Weights of a small mixture-of-experts language model, trained from scratch on English Wikipedia.
Size: width 256, vocabulary 32000.
Training: a variant of Adam for the experts, 1062M tokens.
Below are experts of layer 4 (counted from 0) of a mixture-of-experts language model. Rows are named router (the router's row for the expert) and show model dimensions 0-255. Each number is 128 + 32 x the weight over its row's rms, rounded and kept within 0 to 255. Numbers have three digits each.
After each expert's rows: "raises" lists some tokens whose logits its average output raises strongly, later layers aside; "comes after" lists some tokens at least twice as common just before its tokens as in all text. This comes from a sample of Wikipedia text that the model never trained on. Tokens count by the router's weight.

# expert 45
router:151171115205086117178126127107137108155165134118154148099149181101098148129153123126110062139076085091105162101176100098193098127173167131167091132128166149117058173127081111036158156086157125128178133141132114130153137098125142129124137140111098101124106125153170133215142113110133094127135158116115137102066128110230050090098113146117123125113072135178089119107116160148137089108140160102103168121135132087085081142072006199139125109128160179128117079110189109159090131129132123115140171202151133099105160124126099123099090152123071155132167141168169208116170146108129114119178163118110118126140136151140106142176124119079179106124140159120145157154189147160119154157178136121110109089135163179131152119126071116144144110148090120124189147108126150159126126124193120
raises: " ====", "\n", " ===", "?\"", "):", "”"
comes after: " |", "|", ";", ":", " on", " /"

# expert 10
router:146136105200149112224159132133111131113120127159102095098121144132111145151152180124164132137075148084063098101130103146120124158118143100113076129133153139123098162131120093086169073118145233123094020071081167130149087105169070112121161138092100117181174150143153152211102147145139146119133111084192081136118124077119117169122137150104112094098117165135132107072117097100162114098137161074114149114110110135089107125145125091142127136119090126140130140128152112115143087167163152090135132116149145121050151133112143152089149131151128138162100177178144138173094127044128167094147137158093118090146164145118181136120138134051130125116138108219196159147120115121142153112132168105130118022194145120149106126124143104125103059161081129093157127071104163085118123166087103
raises: "ly", "\n", "\"", " decades", "”"
comes after: " |", ",", " and", "|", ";", " which"

# expert 21
router:125142156092147154168227140082088110101177093155082140191121117096154171121089124106161083126131097135136117145061108180098106166134137147148118104076141126105144137157140129104192157173120144043102118100105090109101078110102098138091179187065112160149138164136139153077149181167100115115119073114193186154123132109120133201151105121156135149126098060039140087174130126174146174122087130111152130080155098144126144077108155064121164152109160110136110109157141149117128115127111122092135070101100103143151122075091130182097145090120191067143152122083128167095108106193130108078138158135181124111129143175131130080178126083157090133135127128158052133119099125147155090071148105130140154107149099126160170167120135042107124125102122160108157127098142145153149124146077172
raises: "tur", "ock", "ô", "ough"
comes after: ",", " |", " L", " B", " R", " J"

# expert 40
router:165134151088136110134147091090107137102151121099186164134162135149074122163142111167073126153151072123079208065189039120118099156166191120189125146061130132174096148058098125096153147102147128088084126116113139094171103098129164134113136126125091126086117136173092167179117140097103135090110162148146116123136102165180111127157117153140175125124120171147201073108105147131172163115153102096125142117134158107130069139131131126114137106106193174152104133137168186148112107143120156121098168180162129093072118142149158083132188153116129144105104130148133132109195168121102121115115042038066106131163106139125081106112153165111163028146122178143103132171141111183118179092105129068128074099127125111130101142165151130163104146089087148141150090131153094177092095134144134
raises: "\n", "Species", "On", ").", " Synonyms"
comes after: "\n", ".", "==", "===", " ==", " ==="

# expert 7
router:156089126139108082108167129146129091141180104164152111171105125125174093114112146129150131119064155128159088167123176110128138169144183149149139223086147135164143106144067152071213146124120150128156142155054154104154118136132131129146145145123151110072108140084140091149119120129080124071092137154079149145136073187112166117186057102130169111151152145066132171145105092051154067150132136100116129151138144157118105098144171125114174157130168109193101151163105197098110142129182146146116116095120069129094071171120153035172165119110147110080166126137084141203174170147109109116124069119142141113073114180086198129136177160156147143185162181103117094093124116131126097159142150091154115118151115087089136120149169169115128113120131150133153142127170128110158189163097123
raises: "–", "ser", "-"
comes after: " of", " and", " for", " in", " with", " to"

# expert 3
router:140140133124092083126169137159130085165255100117085156103173169104146174170076129173153102116059174099097125116148104187155133151093077097109125138116034103154083138119131102112109162101173139150115110113108105113106145145095139146084126128136119093152162127124115139138145100176126060110142208122121117127125192157120013078156105172134118123123146100160155108078137145169120110163104152205102105118085133117112149093101100113124149144119148174155128115160107145116157100106083155117077091120104139103085142121155061122164139189141075156162183103179099134097122121127150149154129104125137172126143098155134060119135133141133131098130104135141162122083147105150148120156054154133106074114200130184158091197110161065107141148116096107130117102150132158171102104162147194
raises: "]", "\n", " |", " ===", "?\"", "|---|"
comes after: ",", " well", "),", "W", " more", "\","

# expert 38
router:156124148134069089117051136131164164175175171147106107078164156136085161086142100128158120121133134147076156136191142088101124122163128099135116132107068102144150139179107078153163133169068165108159061146111097092148084133089119120097139139132183119174151175165113115111142063165070093158170121164090093176181122098196097171106111135169067148127132104140159158105101119099084185144128137055081155135152098155098099091174100136116103088098151101123122123172119149153181155097108109122184138102147123097156145167097108132096115141126090200145092117151159061125173080123119049188116103133195121160130118143109063192106143188183138119085153139175123105159154067127120118137121140125157133113085142128128160131124142134129121092123099071121107155155103073142094063133144118
raises: "oku", "ance", "sia", " holds"
comes after: ".", "-", " John", " de", "e", " Michael"

# expert 46
router:124210151131119148107112130101061121152109119148142142087120144162160083112098126102194137118112104110131140149069118164109112204098082148106138153087064100108153055168108142112119121093098182106092163154150118138192118090126165110124152134054127103182101120099157122104096142139144158152118125148155116131071081099232113113095146105171131098106173154068085154114138168126053130154182120141118130153158102172181105084204118162164135172127102138107161161130126163127103134120116076107089133121233128082090148162145163132091128125132201121104150113072168151149147110086111107169138093128121136174125123126107081154107153095183088148181115108168145122155145159136154106132057090097117124144161117146064094162171165157107150108104072142171161167121079175123125160142131141
raises: ").", ".", ")", " him", "des"
comes after: "|", "-", "\n", " \"", "=", " ("

# expert 9
router:154139151106207113160110201146147178089120135086104127109107104094123102104162121136138123117115029149160144124157125159100117166150144121131124191200101194136129127149118154104156127152133147107137109121166189207111128106141115115123150150067129164130202150135180158125144138163191115149136118125160118087167108073160161116139117112070082119100165131168091158152206061102163074109081180152116092154145131129154106091057149148151122097139114083102118137113128067112137219135174140094105136145115161152186137131088134147071135097164099133099131075122165132136099164136083086133140110138134134146146194145146111153102124109111112141186082168092101097130152117062184105090179173154118181158105094117136137123182106100136090158104158145176164104074169173130082104139131151
raises: " there", "s", " acre"
comes after: ",", " |", " (", ";", " and", "),"

# expert 25
router:143141159138136124130117099146101111103181127152121084136127141113115151165178133120121133145135075112101146099160098125130138122186167104120159112169046139131119177132115134156171123110169107155095122144125161123130176146129086117098108109143094125102163169171142119153171104101131099060177124139134091143079109096140097159125141126208114182116157132201173123059076163122167129155110089142076162112149135129102109138200077119164121036157140141076125145131135139097086195163141093156130153124101195076184150122107155138115079101131101099158116077126161099124125062120079186118089127119130162075141197157135129149154145117124153109093157184117149129153178123139131142122212113134060141117094107165103108134103109095176094086209123118098212162068182098159169076170124137
raises: " any", " its", " another", " their", " the", " them"
comes after: " to", " he", " who", " they", " also", " had"

# expert 11
router:142149114159115183132125066137151137152101120202096104084106125131110122121105140181095102129182145137130191134147141164121139085075157101107130053085135169119146120140095199135052093142189103068119136115146096179085158110138133157125116124139140133131063114133107138128163198088124138195100137140130102166146107146123126120066174198089177171097099127159091100151197119162147140086047124112080096185158105177119108191128091108090131160136099139120129055084123114174160107160045107141148161153133111133120169126116125180161098180133118144137081149147119096157070117114162145145132132105109103161124146081168088078142099211131119111158105062150091066131102181148135153127116154110151104075130132112098124140104148126115148177105132151123103150200142108131179121117138175
raises: "ex", "iso", "6)", "s", "sol", "aco"
comes after: " the", " National", " The", " New", " A", " Red"

# expert 19
router:123131074123194104088108079138117134129147101161073129213155099084138130096096092187094147138116197093091093134162115189113143144128088174127104127091189089150107143171183130096118142180112121225120094119127116119099146089133119164141148200113169134182119124159118090145134151105105123107134134166073087075076111142081129115149105074147084133172130164105137103134124117168084122114152113047160098143103118153144134152146112165119123154127156100155157127129094174078121165079155114087114105096057154139190148122166156133087169116134088067177181099153125101072151105167175122172071103116125120169132100117199078146105163114132112200049094112103147074119094159129113146088118103126114145162142155115138114138165121123160141129104100108181154176143128134145081147097132068
raises: "\")", "\"", "\",", "\".", "ical", " –"
comes after: ":", "-", ")", " information", " /", " Location"

# expert 22
router:145137092097036145140138125108154165103076115104081116116136136167185141156145168122101181095181176156086120123102193137132140116112078155093108150200106120104149174143107171110127084141114109130093187045108042142107104130105186070146042116131102088133142128137129143129120117146109143172164149085143122151118149152111156143146129101066111139073190111087110112115147134086136099123115124200177108103103160159140133165107140104035147109179112117136104114111132152175194101175119083144116114142064148125139107108133113148149160139098139093130194146173115145097163129102146156106123147124140124136090118134095172107096056077115123158142184153137091140103188115101113108180136153135158146106163107120080218085139099136176121116140112129108124163199174093104093166134074096
raises: "=", "-", " the", "Scientific", "Location", "'"
comes after: " the", " The", " his", " a", "The", " this"

# expert 16
router:044093123130126167122165128164170097139104161164113129128154157091096081125114181164134093096111141077178156106124170150106137111093129081111169126109109164192171105169190068112097103182128121108154170136137068120100141098172102140107164155130139168102084159086078144117140139140153133096145171161055090178148114159064137115154111173181110147176137104144076121144117114153110136067117167141138168094117144093123154142143135146138142144125127110131157175148127110150059124120106118193156164083157112120128106165157096100078128124117149091131146122140069152057099044120148112195094170148123130105119161125166148161146165114105118164159120117164106184052066105122091140158092129133095116146104130112144060136119155075169148174093222128117120163064123095139214118123116109
raises: "?\"", " ==", "\".", "ible", "?", "=="
comes after: " |", "==", "===", ";", " 0;", "===="